Experts of a small language model.
Size: 8 layers, width 320, vocabulary 2048, 110M parameters.
Experts: 128 experts in each of 8 layers, 6 picks a token, a softmax router.
Training: a variant of Adam for the experts, 1181M tokens.
Below are experts of layer 4 (counted from 0) of a mixture-of-experts language model. Rows are named router (the router's row for the expert), up (a neuron's input weights, with its number) and show model dimensions 192-255. Each number is 500 + 50 x the weight over its row's rms, rounded and kept within 0 to 999. Numbers have three digits each.
After each expert's rows: a language model's description of what the expert responds to. This comes from a sample of Wikipedia text that the model never trained on.

# expert 32
router:491546591510405510515447535526512455507542472395496510541486505561517529547510481511446538557460404502428549406530536390429513499474492529516453489573486492501553367526413556432506546451488460
up0:551605496551433403530574462510490539531484473493502559598516478544486547538510495517480481465546516469540531441416496383492514470462505474454534454460497498572513417472514524498480592440440411
up1:423514537433522516470471463430535495431501464411464504471482523634465472534537476525521462502516506466390536508512454490535478467392466493444592532548543458390437528528431607525563525555634488
up2:427471515466505486497561472545487521539563475496530439566404577435548479429487429506510477501629405530409571492564426442536464417474565450506505639527605444536506513531503463500430470533551508
up3:381469528461511473529484502452603487474503449529481425495520578552594511525547554416485553496564503448589513469514482462467416530526516440490615440480538463480522573521478490518445473489513486
up4:504431483411454478462510534433512519597548532519460468450466526549536521456518441521487497555474436406544495454436394476532499475397477524458549520544534484606436457532471466517497558498485490
up5:347432509564510492400545529518528503555560508514512524405498505458441540574548600521504506549485475484512588443635508448497502487416489454500565481507509554403438489500437380403530506429466521
up6:464513525508506541431538465460530582482511484439516508484502486579538587511475527502585448522432527544540468487561525431540492540434437591508572524524454540468408524555474470513438487560526551
up7:536467521448499483514537515573429555449495445433488540474441545494556440453438463497429554478533526415515499451526530545494452535539515509524484475501499470566565584512483507495466439451508440
up8:518509560456499569430551522566429544466544564450545514507482539517514416427578508427412515460480423554447491472465508476411530512493508500454500564417538520431477458481500488466631492463560392
up9:573590450573573412489473497471521368549583473520514512572508518499498546516512491503461538528425454517545500434520445475503540552483434462540521519451507517505512523556538509494503495543456432
up10:525574539471403504441400465531469496440544406574480545485500498555459542591485511524494466515508537574486444443461510474458648513447394496482522477539493469497467476461477613490526469455484482
up11:457532487468432483514493427533496459489538520441539553516509523478419453496577560516567464553552572420502561507474519475540575542500470506589486518461466473546522428540503419519483580525547497
up12:508516542513417519499521454495478554526516479479500411543519525520500503582520426489472473489450462454408398452509387494528547617375526538447528476521479464457498655573567502565457519501537442
up13:438652535571456464492531496485473481475425450477485516472526462545507486567529457432529529460469490550514521515530571475495386491496582564516520539535509385508456476515485451552506535574487433
up14:501606481581392480515462497359448569448453489433461509505558493525506565521515469539492515621493498514527465538463568541445466515553544555485557479530452534590546439428495517508391413453547499
Description: Word-ending pieces like an, ic, as, ese in demonyms, language families and place names, e.g. Euboe-an, Tucano-an, Europe-an, Tuscaloos-a.

# expert 37
router:447533506541482483439486550478507480487526453388530430512515569543561565588469535441447533511507504472421520422526457398455508499467514511529516498452524508479514415526462604443503492486599443
up0:462428504429486488511594566516560512515436482488388498497477479521485490461406571560394498572470593530410570474480543519466399563535506453480491476427499462435460501471469567421533558549511443
up1:435563491445473466582444451617482482493483465564500420415521473523449504513548527466490509419531547513482457385496453503470531464512545446581433439513437537467532435516573538477412477529491401
up2:504583499575476517494457543561554539508537500546627417627535502483439582499526509463537543501537519543502485529584523454493556614546493519608530527462498464523528473553526439520412529470611496
up3:456528522460507609473451494465505455476523421459594506448449530593532498569580446376603440430412568473522482518519477495436447547515509479470467576496555508490469533512458499450572557444484521
up4:495518542500502528436412540457452494582517511475526514606518483563601456512434511441560478530482598435557469477549506427572436500489513529535420492509491360500495473506473447554442447482369569
up5:443571592462515448488441421516461552499513546547528521582524471521484432508462567493634460502524506464451380393498530502526556497436475444517494607546559500417506523428531595489453470575536528
up6:410436473515540591397490494565507464569521465565477492429564408586444525577596602471432529537494608523474504548478533482521567448431445538501520536544507525424496458593527429458424545502569523
up7:433485464509517549424518452563581458487430566469410463510463500562512436496469536487533491509439537466451487469658544557480498440403410496378474525499510441475513478471411399445554471480557539
up8:524540463444518594416442477458542448501480503586570487462455493523506519543453460425466574527499415481456508519418535567469459420507537422482544457520522299450452540457520376509446401511476551
up9:532476468551435442503490472489494528464457521495555570613517524472572529494546574438596459581489531418478490592484542416489514464511519478566487501527440428477515503504425450446491407532459573
up10:495499444496504616494499533557583536586556516466470481545503489534601560484513512561453544444522535435491494480538465501440454483440570477523485623534542447474548467498435494479579488499415506
up11:478445457441481517455475443451559513507532496511407583409647498477508510544510380524486544500433461464441483539540427416492444516518569584515492543498520526487515508612446485537507472439457427
up12:484500543456472543449508510465586484455437527526540488560435478579519519538511501409430494492429535515476518477517504555396514573415407561494511528469484420544509492460423447505451442455548529
up13:480492422495457661422550537561543461462471415575472418573400482485525503518522465518506466493413475510488430490515498551532487534404492477514428576537546545552361518543487572368528529441507499
up14:394467451499547506513523555522608479579488524476496415552506554453487545494362568462475504575489430429459479470617455540511464496590517507478537445466457443511349439491524448457431553485610626
Description: Individual digits within years, dates and match scores, such as 1974, 4–2, 17–18 December, 2019.

# expert 28
router:476498489491461509476534528434545506530533394401530444501468542543518527510420482481506511501462445486402474457541526397436575536462524498512503492480437493485494397521504541493468578463506509
up0:445520507519440506607570515446493517441432487506497514433536515530506531471564556453567580628527422401488476506486404460526525497492565496575518523506486586523571429465502574470464480403476512
up1:477505449562457482537529535385508518410606507477547487399471477534459574548474633432376479446479456465544488564560573468519558536473548538428494520474605565579582534539448501511512502511474549
up2:528520536441490375442566524533569503505536428421498455430559524485513502550502527574529446525463514520457395492552423505471575488517535480506494446599458481470517506479521542464352508567439491
up3:476489428478507496499430529532520540492522506463524554489482656569525553499474447529560512490483449535582504476492535601507550560491487475562436521497528476388372498542512571548576347520573478
up4:505487475450427329611527450574542543537451400502527528522478488508468485519511479490502507541431482575501448411545453469521498472475486442621510446450492466473492528447531593522476486527452504
up5:514563562568549523507481487456403545527539370442539548443564444566477528478417457507486500459557565494524510521690475503594560531556442489497477499481501484502399437474424456507514594504525425
up6:432542578579476466475539651488463545492509415502540474574541467494587335442448501398592587471471495595510489531545476421479559464468450432557511526523497580528476451491476487515431583460493511
up7:361448461540550441480481523429602445484504578487461516491490574566595398518471473470414466572458516567401559564524492499434527539478521467542470562479502493519448414448505446543466519532520399
up8:488495525508409480528535441517541476584449515452528528557541501565549490477516491488533544541468441502553456400504453486563457445458476478579520551492467534529488538507508503544421478540519475
up9:363611506483495537562480593431518468461473504393445544518533492533588487474507400476422482557489524400491541422488529431475460438503533522525522530554588461466509443431532561515493410511491460
up10:450577531482482505524504480637492489528484527535491545561561477491575523527505456541469570477438521394459504461420488495444454508520487479516434533403487514478526464476472522383490391485535482
up11:473439514510456425461498553525473471569483451448547424576464570430494522524489451557446530478561591521553432377496522507444560563515535548393501497513547412397543474521530518438507501563492488
up12:465514463598542502535439435470517478543471518493454542504513580547492572512449513523624451527523391482487507508446534465488500494474507483522441490391527442477498449553512486436468410571446427
up13:450548499492538488560520501430459418430484489431520511529547548508466460519423440406442410504540527502451500549575524438517563553486415440518436437416470518577502550457323554470619537429527499
up14:510492469579440545555448541530544457621565521546510493511490577509495496501534505467483541439514534520546541494475452467516525461527536520449529558530478645493557460516530475519461546548476496
Description: Pieces of country, nationality and place names like Yug-oslavia, Rom-ania, US, German, Europe, Austral, Ind-ian.

# expert 13
router:429519495567423465560463454480589462478541436491562477571525597519525480532422521465463556506460496536397473504568458444490510490433510461570537488481499480508537423558466568489488553517506404
up0:423477471397546527549500509517408517563559539428500508479487479563558525561497499522608454486484515508486574531519458480549421485559489565614572550503445479544458507508424475540533471634504411
up1:533532410545469479454525428562450505560556545475440453527517597416574509531497496487542480486448495489510491468513496491480537522540392619550479448555502522528403435536504580565511539521430460
up2:465524502401498448577563492495547449488482426544544448489474496483517564592475459439491404416544491576487515499562485546394468490483439449349554361449481494474392456449553460475447461521480404
up3:433461523505531429496456437500563412505509516569531519508561547459481535496457556510523569492447473552569339536444565497532537536456494483478540454494555517525519495520430438517513572534444552
up4:526479454534491469595496502442463546549552399486451484499524470465573494464482489471618537578497628497523574577482420514504586543475510458468542455583494462463487407494463504511524536502541462
up5:522640468535459452436500504530554526504568474531490526538468417544449473479491464472449582561511526429420387565502513480428490479444446521601483526437410573396394494452518514573482509568654477
up6:550414506508485427463570492471487522535549454420583371522504503493515535560475414501561468462394523487453522542546425486430561468478499485544495534512554468462527504506467606539486485481605501
up7:463531514516515498469499488463534410535508425424441582467474557531540461510524585453438559507502419417532538518454520529472545495462568488471496396576577357450456523497514519491559428410556576
up8:550630531593544484581501460507473469421405479502481465397510570472492451577583452527547464571459533534505538510439540462412529550402547547527476489507433501531483557536481598470407482469500492
up9:522536475627395490460448516450574503564532434549552539511429483550517433412672401464516611415482501457528442537505554443496541506503488552505464515529474516443411552547507582481480506517554508
up10:547516502535513501408502566472481486532501526563562495544429503552468575501612550479483501527484484549423425407511540449424547518554521505419421502495522492539449430493483516476367491487534538
up11:539495526519560502426519454514489464584468503436455532463501566574525555474427476490408504471529548485563474517609515433483448493465499474461564439511414504425422454619530470538548555468455462
up12:432511527555523566603390531464564525504515532452527456480486451444555482485399477347474512555549449516509505476523528540500558465591411518457434515384584423508477402459473429452504445481524484
up13:514448395602560443528494555434462595574575528446398560491526400512470460497488437589517540457526548561458546533483404508506486461491492548444520626513556531574362458475469521583605496463526504
up14:575476583464490512501519474456522543458524461438530420527450515637508526523579443424622525507430471445548516503491503395508479494522589505520519426576496494473510380496459536519480460489568533
Description: Capital letters, Roman numerals and accented capitals inside acronyms and codes, such as ARIA, RAIR, COVID, plus table country codes.

# expert 53
router:416546531498452454472497460526559440483562462483560476560425564542514507515533453438485521472425504508443437476527467437503481580469538557525479495499481433512454422574488570381454491526525434
up0:536581561478511563546512463531471586509577531382573462429521475594472520583518534418481505487518548582501615516487466405424540465575492425485514509535472535519626523450454465441589552548516430
up1:408370486542459469521496515517603575590499497412496461529458398481536555535543556509480560470505542472477429473600458439494565431449469533495513555470462520497522501470539549475489424495469545
up2:419503594565448579450471538496458523451552514536489481471524538479462540548553648423470492512569521502483468384480476441570456489503523466508521494510476463515545504552393513498508488479521502
up3:443588528537480481470427576513479495505536492555457475360539614515469489551548520441529495519500451470500529472505474497538464556536494485494492458457446571507465519639440473425568480528591414
up4:439548569454515425499497489528464621490470416500483511493485435500490487491478532421420472537403548469497507517558420407509436425475462497505501540414453432568409486561503572494511525515473435
up5:446469545555475554497454471421488417521463466401535422374472600482497511565539500444503516507465481543488524457491488472452528601485458401589462428537478477472497484498516489513538507445585492
up6:482423513485467535543500435507524526500510510560539466434577526568419526485483490458565577489443412443449541491513493471531523522436429554401556506580469521554468532524565511510480593470433597
up7:449436610432358583529518509483511615506509490455447442501566420495511590492494485401475536515430530597495483514518595493489468554500507539447492534559494473509565514554429476465573462535526450
up8:417513431674478485417499545460492583488447420468490543577463527454512477507493418531497589399421465393527489411526453511413527459558484548503471630516552443430439467474435520438533411474506469
up9:458473543392440487568451599528516440534568509494475450526515547426487519504401470518439511509520474552430501458426516536372491656524480551548465441553455443474457540516416566419563468455549515
up10:582490548382488531539468548481422455483490446487562475588443464597540505588464494505501502429513521594404483502370483504465503587529529376499482502451446493376508425385507484547519533466494538
up11:475525513588496432515556478446523524533421468395417526431495452419468563534556526459490476551461579548493532458502399427437548391529511345400507417513520442523538514429482482572476494471531495
up12:352522502544506519533484544479553548478513431431602505454401487495455478517567507351495478538444372523494529520567542493498516586525510426464480504428575471552451499548515483489525491547557470
up13:426505599527537494582514429515547427523563547460589533503570543516533415479573471477506569434415471512519501438511612586524454538402484443476518472505551549493577490449473480429484571535520510
up14:536497565524486484501447497566433607562467487468515470535553539472455489497445537525550493579546460510472531604548535481520464415455470448577498582477530467486505421517503446465465487493594318
Description: Blank spaces before numbers in table cells or after semicolons, plus capitalized sentence openers like In, On, At, For, and "un".

# expert 50
router:416514505493399454481535546490539475505549477483533458517465563506527476516488542444446464502487493511366446470529470410482509537471511539480473509611469472538408420607476524439479520504497441
up0:508456440479429480528484472618506526481523503487449527420429452522453528512470464543551479503529474438468478534543474464507516358472574404551493356519500459524462513463534515514430431477462454
up1:420489553403514471435535575502598491518466459488566474504520514512501502464468453450340549563515473544410452463500493535433522573593562488534458511408412495570432492559489523430513592547545494
up2:514448526396461619473509485537510440633438526468525482483518518482542531523519462517530502449470432458569621390495415507433490521508452601427533559544550511518498477567506476469515450629494569
up3:460367558458480472561579370520569522492509505514551415589529459500552487565465496481519500606472451514528400446476523494401484522453485496463546499502532519455418458526490441454527494489504521
up4:373567508436490586593479444476547489453396369572374512486476547522489471547500571489445462513562488450521462545433552511480563482433481455515536496444512525565408462521514529450527530473494528
up5:472456534481423463560517506421525492477550505532517461569572613605553519540411551483528462575464525490522511498552498421479564455393562506400389506542604400457531491516476475475503441464569495
up6:516531542577576499537519500484559401471553508578495480441505533551591457519435541438511515519425387489451497508503588489447406577534565452507498409474485520465557436531468493473416451586557502
up7:499542501468492438546473444482506512510527507435504505452444482464481520574411502514525457411473567433490594490477373535471492453571450353510443517495431484431522487409408570509547561440436491
up8:408416445486386450487476555556542515461510491442482475553467442471475593553512417577535444511462448541493529433444506580470405522529372480548434500482520546387458544453543462469537456531523559
up9:479460539527485535493453497606451599476510541501501510489549541587435530472448431486501465461482532407466547453624533560512569647616444532466525507456503518405556420516590460509498530569504483
up10:487462505462445489490496467602515427480447435513515448459495454479614479476510470535377581444548496508426432433575628622527542414547543412497426508501508521485515480519571508404498596488439466
up11:474512501469469435554477570531486502590527448514584497483542489533510491434441472516469584569552536469462488463528483479585463574497518490655564531528418511532533425487528521522466498574548472
up12:501554510501487466551461522396407505563483590495532508602425535572539480521457475485435460554516527499493446491501447507474503405446455549524467451519538439528541447551460465531502447523451383
up13:476475590489525494565536530566664465547481495444586481589517564499527445508464509431540540451453438440438539531502547532438586515451464517526492650567495499398543535554489546485484522550537490
up14:521487528544496473530443463488480509554536443454534528561490490468572483509442505502545438410566518420469512426511428475467509476504637516538516516515382517512501449570491533471490388423539551
Description: Standalone space tokens before numbers or values in infoboxes and tables, as in Episode 7, Genre : Fluide, March 18.

# expert 60
router:430484522540424414497498506415534439471492450408523475512485534434552551468472505480534575471465441570458564481510488395370541490440487455528446476511525551487470393561426560456512532471514432
up0:457506469487438399483560552535537563433554490509470401600489516529490544513472444485466467558480531519492474450494527517468545483452525507469579583452557424518407364570422453532492488567482512
up1:436592489533509525448586487526550454489550463488596473491442528429563500479445539549515525427531576538355522486562442511433436476542524513457459564504490544586411484528465456527505563461498490
up2:453450511545464541487541536491647572527540452456502435522441492503427474590490507484566461534456425500557516538554437467437569483508568554457494461566675608415485489499512456498552405446467571
up3:540574551484454531471524434512481515510559535590582542462409488590464372470396571473505574486544472587458504561511501503606622556444477489464434516496363527425355396494515430422454521531509518
up4:423518565387457550473492506434482483619554486549543599468305445560514484514433341514464553480513454478463468528409471550524530470413486496473500516427474492540430404581449492508450524457599442
up5:397621558485430503488463457525578547564507483472484497589555492488500540485477548524605487529541420503535525454630422538487458567472431488539567480498562397507468376547443526506488511481525475
up6:423422543478416562454534438485556463440497486512511603519468497466519626523497614500564456489631479399550507548567480535530421624530488371516466468424523527406449518573464510500496471477523484
up7:481568459485473533540559467488629532434543487518541470509412439520607403431478508459529528522508587535484395468586453514446540574434522534584479481459532476506469531436492517484480514487460543
up8:565487562536404523523490472519505488566469462422499465495538454567484575529544564456424521531483473493509574442419520500438439518469442452538419550558522558473526361436439492482474483513575483
up9:437477503480494495519532514491549413469464516524558521488419433507493426500402550548519497452521480425484473463445436505412457521441470499472444469472491495484485542589488562489480498479485391
up10:558594579447516519465451532515522471443469482465549512518419575427427479504491493521411514502433421332506538518466497488495453475460495513459487538509494512485464494511541542474434484445491454
up11:449612472449413504451495510427505537449479488512557447484498510527515514491480462522474514463418512459478458496500562539508504465518512418390479463500571431518428498499482525547497536502542564
up12:438471491457438537498467575450556514560518487463486508537508485540572485520504412498503465571482476488456489513505395434531559428462444566525571515474445536533505475451424540563512537513461432
up13:534537501539396517566515447482524583524427494541511546572506433510512459474484552562515526592489471455507476434477465556494545488499552549483465494448478519569434561468440569533421592506499472
up14:466521444489466606448628499672573513542492443492528368528439559514520466502461486545532508458508443546591536451554431553426527435524477488523546513494468513464438433367512515467501459558537575
Description: Letter d and pieces such as -ord, -ann, -ond, -id inside names and words, as in Rom-d-hane, Acc-ord-ing, Joh-ann-esburg, plus leading 1s and 2s.

# expert 18
router:416511446499437497543490504524528451456516422481519412516457518461536583494585530459528489540458491473468486377510483426461460593489553516501496496480489491520502455505482511407514575515502509
up0:542553447559461505475587517590549519459483443515592477511458435499543535506430600524574410501515525570499457489473519494485490438546532611529446535529511529509565525470552522500424508533497537
up1:482495493436537492570548562497602555471469499480597571423561514453459508577485537513570570463557542572463509539491442486518536498476461504500556529572547459524437546519533423428537474584419588
up2:527430518533530510487412456556514502411505458557467533519578457537464578528459449458486456535554505544490598507544522364508477453456430494481512481441519471536486468510538554476509503390578496
up3:405495520432510512399514617463511623495471496512449436544501571514513454514506458376417534574419605517470526496563498541503428481529501539587395464530457469474439479551368495517505550424466464
up4:410514533437519477525475546505461524477512448480469475495459573476446511470621549433522446417359411462487485475431505462446562553508562502569482532469455450501428487483502494502561543534544489
up5:445449460453482550521373543492457573573590584493510551537523542557492433509402552455397501416491497539572461470545546476429483474565478622484482455466510523508429543489566461415407446567459499
up6:449493506413456508466464524551502473547455447501495434542517486531488525514502567469483555455495461476523557491529506454465426451447492525497546530537543459470505415606566424479498548550389507
up7:498458484528461494554486518514493464501547482500577461489598520549472499552507535498416491478625515498361613515462456501456527444521467521449478527475516504533549548560424440490549445497530531
up8:547533446584486446533602480428438570519536512470646514566430550401508409543510462422508509395472486543522487474579468386431546460534482461480506498507469500435547535466533519442473458505493491
up9:386476485499501518465505478482470508481552418506476447490539474442586487497447531496423516567408495501555434546471474533435493476478469463541516565488525566440511439533480498492494445558450503
up10:439461431479527470560456551462518572539534432516564480532480483495495467454527502483518462465458393491460355396523421474421487496574565541612478504547424469547398441470388493457407562495545517
up11:474542505505435516420560517436530519562441480526480498578499584533526421582472469473513563457448484443471453452478477521427573461500477491529467559463477494552418488490552506518480487544511430
up12:481509533579471513516436508512548525523473532416487584568545391441540522482504541498543596483526382519487510481622477518495548499544581523493545368582510531498539506596432538500558548456496489
up13:466528560508479554465511482519446494481551525465435481418534443447495568515572535456450537445516533510466482535477544439442537534434572533532418451564528437483561498486439628490520448469450487
up14:487493460556491518598462497470541426562509510578567493415460502365403525487475495518504547480526499500432612495458418487477419419518462587540561442577522497505339491448550385488513392538489519
Description: Opening parentheses and quotes before birth years or dates, plus second pieces after short word starts, such as tr-ad-itions, H-aw-aii, whor-l.

# expert 42
router:461508548518478473473492502460558493503563461496553477564493537510489575565444526496482556475446465500427488434586481398493485560442517485585546484506514500528485399511422567511513506507561428
up0:492491443405522491490503391542497464578465525437470486506458579489431514541536499502580417639543461582550484530563426555532419555488462532523519476536555558449485534541577417505505551543631483
up1:525574489446497500422513519504573525564512481568540508526512531523465503524481510509498554592505525499496534524569481466479509533529524473439541553538481478381528509460549415436445569465565518
up2:498541495449465463457472557487459357501512456461468433529507445441497476504529492441435526509415470513419455459521566516541538488511521497500533465449582479480520454529487475521537495491463478
up3:492439450573491559481487489470479491554430532459503495500454427550505491535501538468501562553444534491478438464566395457562499483498541514476476461473460536445385437547501571516564556507497417
up4:485470514500483528597467459568503531494452492454495443596490514471523512463524487559532461486464487509560474529492432508512545586451526431577587550380483523449522521521374508514556521537496572
up5:514551455463510519484547508520491507568466562545486462527576503535463447491453544498502546467483487543497511454538550442559489494534495590428485399492510399505515476573504498539466517598468556
up6:511519460593531525453529516472600434433469502600518503438469534465549470473502479429434453505422533527431546525491521566431531555501420504478471602542517444517525431631460442458379526419526550
up7:469554485491488523585600466553469376531546485405444554463530529549487412494520420518433448505432586613538384513559468507505529553496555516552484503398416416481411510481408484483531536552575593
up8:514465557519499563539470537438529542495468487526535479574531494592490562399562515559545509416503495456478518541602479451501498454489491515620520470486545583525539470579374558473425525499422478
up9:499527567502480430502495486557462465561453589503563524508467413420436493540465543555529547450455457495480445473577519576423522474504474427581444477426542486477558474471424502478501490479492422
up10:428572579483492549530427487401500488498458384545501507455529506624476489451475561538514509562539483464490527423478498488523528387471560468537551489544565429469456543633506562455539489489522474
up11:341551378532483607511525583596475461555537481575595519536479523394471413556535482479465475459443507541496393474542399513469519555536463487428480482528453626495506519478529463495477562602507488
up12:523488562489515536541536372466456536531419448440593540471483512475544469502530465503464437568491560519550559547518535570539476558464508464576539458645349519461448498463475432459493507557515510
up13:487539581554525492424521482412510478531482495506449509531495485534500492443542436516516507506434418575509457480536524492491526556548491549527425487483573476440442422476475497493451496556546550
up14:490491425477524543508359499478408384555445486564489489532466616500537555527460486574509523466493462541547482479428417533518448541522530598537510484515524495425493522517574473461515526554552545
Description: Digits inside numbers, especially zeros in score tables, years and ages, plus the letter n inside names like Smir-n-ov and unk-n-own.

# expert 23
router:419570447511402473419536504467515405511511460444567486486430525518509485534442483458487505544491524533367414498487479425476560555403546532546471476523455424496441436466460568407467491482490524
up0:408420557575421512446484444518477548607469476409551486485502386506535533429500518477536607427491497474496452474577515467464534472429499415570480526493518600457538460465549508504505515517462436
up1:533572592556459534510492555477478516546435415472487508516577487444498484562507604548512452551460504437480533491494481459550548513479480488454600521435450448499422503545518512419447617536490528
up2:553418491496433523473432438638443506532478560532593488438498492430523523461457552544430580521574476511451396543559482503489531488456527538480605445541487527521548457496538505497461635500456470
up3:499433489424462511555535467447565497586563519447522533469523443559493529457484453499474507399492433448440566510552487432368522555486513497602537417479521500508512494615532564501446512445444503
up4:541530430473498512435581530521525533445519357482430491542409483402481451571402438500552482537442538553537451556593399459445397621491544542496524518486484504449450546628503544504485511473515514
up5:552569457435539472527421530455497547604545426471522509484478523450456531528466481526534532519486554476424482504478523498558576470480529513534457559502513472519656399483433532515524430435522528
up6:499540553601531479399499408581468542480539561500537525503531519573484509542428571512514499523521388416536477515515475511497548521524523541487496485456495526507479523584506417582474459522510466
up7:490548499451471524457581618503548491447498490507501497477338675526534518533474476507460563457507520542456492506461467556552537534495478536491540524539448509548541428489482506502433461539473474
up8:578515497522523482544463500394484441488532505516492553431413510564456479487422522505566534480545503437447520447458489491525547552513512476513486436428579450521410458456415495618544491467571505
up9:406581471519499467488584583508471528516535492531436531491437614448480482518499451491502493496463510440507500530470435535496430607570492442456496567524511474463522464418434472530560497485478541
up10:489536486406524590436454472506428576556570595500585604538443408445373437478429507473368411549485475468488566521522563477470409570516459497486549484425448537555442417475493429571495434403541545
up11:428462470430446472484549536521531609485522585514418484565513463548519560473452503472455489465502520497513499490530532500513466451459466545479463461558511399447486446515427563558458428513498424
up12:533495505450513552455421541485496521536465504516401551483521585536536509507508522522602513504458465477479509463492526446463542615486503484558454564497570423486442474502466554411548550505539556
up13:487417500471513577494372501515584498497510586515514466515543477523521465472380464535440487522492470444489523378501449521450478506528406550357501499478541507446486452563522374492538540535534469
up14:501515546590481497499504517571489617500513488508572502547383481469412517510475471478545512457434563439555420487599520457526573445482483560509484574467546478479496536534493491513548428595498523
Description: Blank space tokens before numbers in table cells or after "in" and "by", plus month names after in or on (In October).

# expert 63
router:437549486464512454511469543533533418467505495484465432485506528500536523558486564410517475550438455572461514527517503443491511535462573552495464466505556467477453451528516521477494478509565459
up0:503481557432516498433490470459529530435514508512605507438414552543540534489569595454480476607471479533482465532488542477524436570503382528425492432423490445554458511554497538488547455519469447
up1:484532464473502530532563520578520378370511498454502486475517493464635499513510459454491483446556545394507561492501542497510496463590516444476553517530426441505492569536494543491471531488457500
up2:472535454527515447452413500517522543560539469501458515519435488493465509586550482530475483448491551430494551561489432509513483592511529441479443465495504552507443531511540489527516487598565477
up3:482545512492472520503532492403466447485488583499523493487456501486611487475478415453385467510425432473508486491556448485364471397503537464454567544428498498507560488409458514506401518505575553
up4:548552528477496514574471537529429480555436527529520466465445508517430551478551547492541536531587471509544527416509486468455592513539468455490552545502546455525362410537489501462414516535588561
up5:559537596495461437493413441538573550526509543560489427459610545562518512523532517472556489420533472461437394471476590422503496456517403584512461515416492398576677531494531497536495503519493474
up6:450527478566533438458513457465371534494502487396537505423475492487475452551489535407413488552474413496526446545560493475552541467428396458565554422459547446544503496576468449494564519485557507
up7:550532414522524550596523486473481516517420513440491486502486482471451570456565508480478486563443449458463503480485464551418525476540400578458536451486549425554507463550488502488495507504563507
up8:553548547558533515545502532524469424525548380551576562452485438494495548539532446462494534532426552430484345538560365524447533492481547464498411445505493589555426473465481624574480485395526475
up9:429489506514460535450501421566608512438507511495502532488554608604471518443514468463473576555430560517453492580591483518528523575483407413542620471598511569460494457526560518529578539527535501
up10:482520544590552519535523490465551458511413517448538593568569479588472461510529474447483492426445524410467527530487525542570536480466446461531484457548424494489456422540530492451532489490572585
up11:428489507482475523397457526482434428590436484521473563535437538390530532622451383418478528483442394497467502562493451490527493542495450523491482424487431507568405507494450487572498510408508425
up12:506474462495519512452460556419510501470456446537509444551520504422531504481456484431463529419403532601503550518464483531523385503485546483443526515429471516450531529541460483488429468454451431
up13:480515492470466452552464463466493486612498525483534438485499544623483508592467528493499445536578570482505448521563568427563562500411504446444484444582495455367545522515554504472562461512495512
up14:467506494527538458498599448484493395425579537569508539550488539488554492468484559493443636582563442526537444502437480482448373545487477575489463493540433430549493582496479466508469477552472455
Description: First pieces of common lowercase words after the, is, to, like var in variable, dif, can, mon, res, and copulas is, be, per.

# expert 20
router:494512484526491412478522525498512463545549417500583439492461544494507496555456570400514534532479446500481439479594522416438473582464540439497506477455503498445448430531457513468440489474534438
up0:462452542492457419555495566547521456515516532504523527442444640568440501528403476472472431521402472456495432535501480553406428518510550482456466547463510419451496533566542528481431410517445419
up1:472559450427535509408473628429487423489489380502480489588487472512472487471486456458518516588511469446481512494399527508481478500509524508504377532380545462544461479505504555540552500450534522
up2:506604538459481452514494634502486533501499477430527481448468568589455520504476601495532558451428490541421530539534495412430474526557556582549452419475420408582421482565384524398488568515485505
up3:512460476511438469425457454567433549559551488499423541461509434523511487454527513520561499456514464523442464496473500410498557518451536527536547490494503516503498462515534491434542571577513500
up4:479502485528493573503476618445400527497577509454470516482410483555441556498510485424396592485503430527527517483441556521434513499411463502453439494446504415518539466544578526535466514496467539
up5:503474509511464410438531444488452544461441536450491406444535516474537578476498524488495501514513546553496460481538504532529518454500471515521446574551647545506599506406589588543494479518423477
up6:515415446453511449556537506599534542546571469461562500476475499450483568537527439535466542492487599503492496435482470545510485583583412592498457449515470535492562461471513475529393468526603484
up7:466540553434480490450444342443400516431485463332513518542368449541425537529539499509499547500511481554441579509428451461510620511516486513488546472518512518512427472469434532458454517581437551
up8:454500482543454449537481421472470525529532517492554446450435466527477479491505544526497474602478458481503597444493441482400460486533555491535520513536462314519531503476486534485527561449507494
up9:471557452437444604501517553523503508575444520487544326485521463429511441491575510504534498496548587417492440529425498530498512569491520465509551515589470549458528436457498469442438580533450522
up10:451522596510533486528538560470635516363588499511489512479479548515469451571518467449559557504510407478407435528461548536430506589556410500528447442407519518557533494576485464509522449402456500
up11:470578527513496457425465446508463464484561459546473497473410506620581483484482478541498728555503541543522624516495504565465557553424498506433457421491540449560438484566479486515470459459609453
up12:467513484549495545558559532427458474481502489437591496491570581515456433476464516517448504498512529501415506480415481502566468501431527436474396458522437426497528487507358514497539548506502514
up13:461588550589485581551548513444542325422403512519559501504445576488494462501456488449520494424461506482476559481589505514445539455421532504464500487469563504513396461584515646555524561424420416
up14:563425425558475505524482571539486525443519559427415479526447502477582527528591532484544541432538499511479532491535564486492445555560475389494544587532489560555492450435521578525500434446579543
Description: Subject pronouns and auxiliary verbs in biographical prose, such as was, he, it, were, had, her, and has.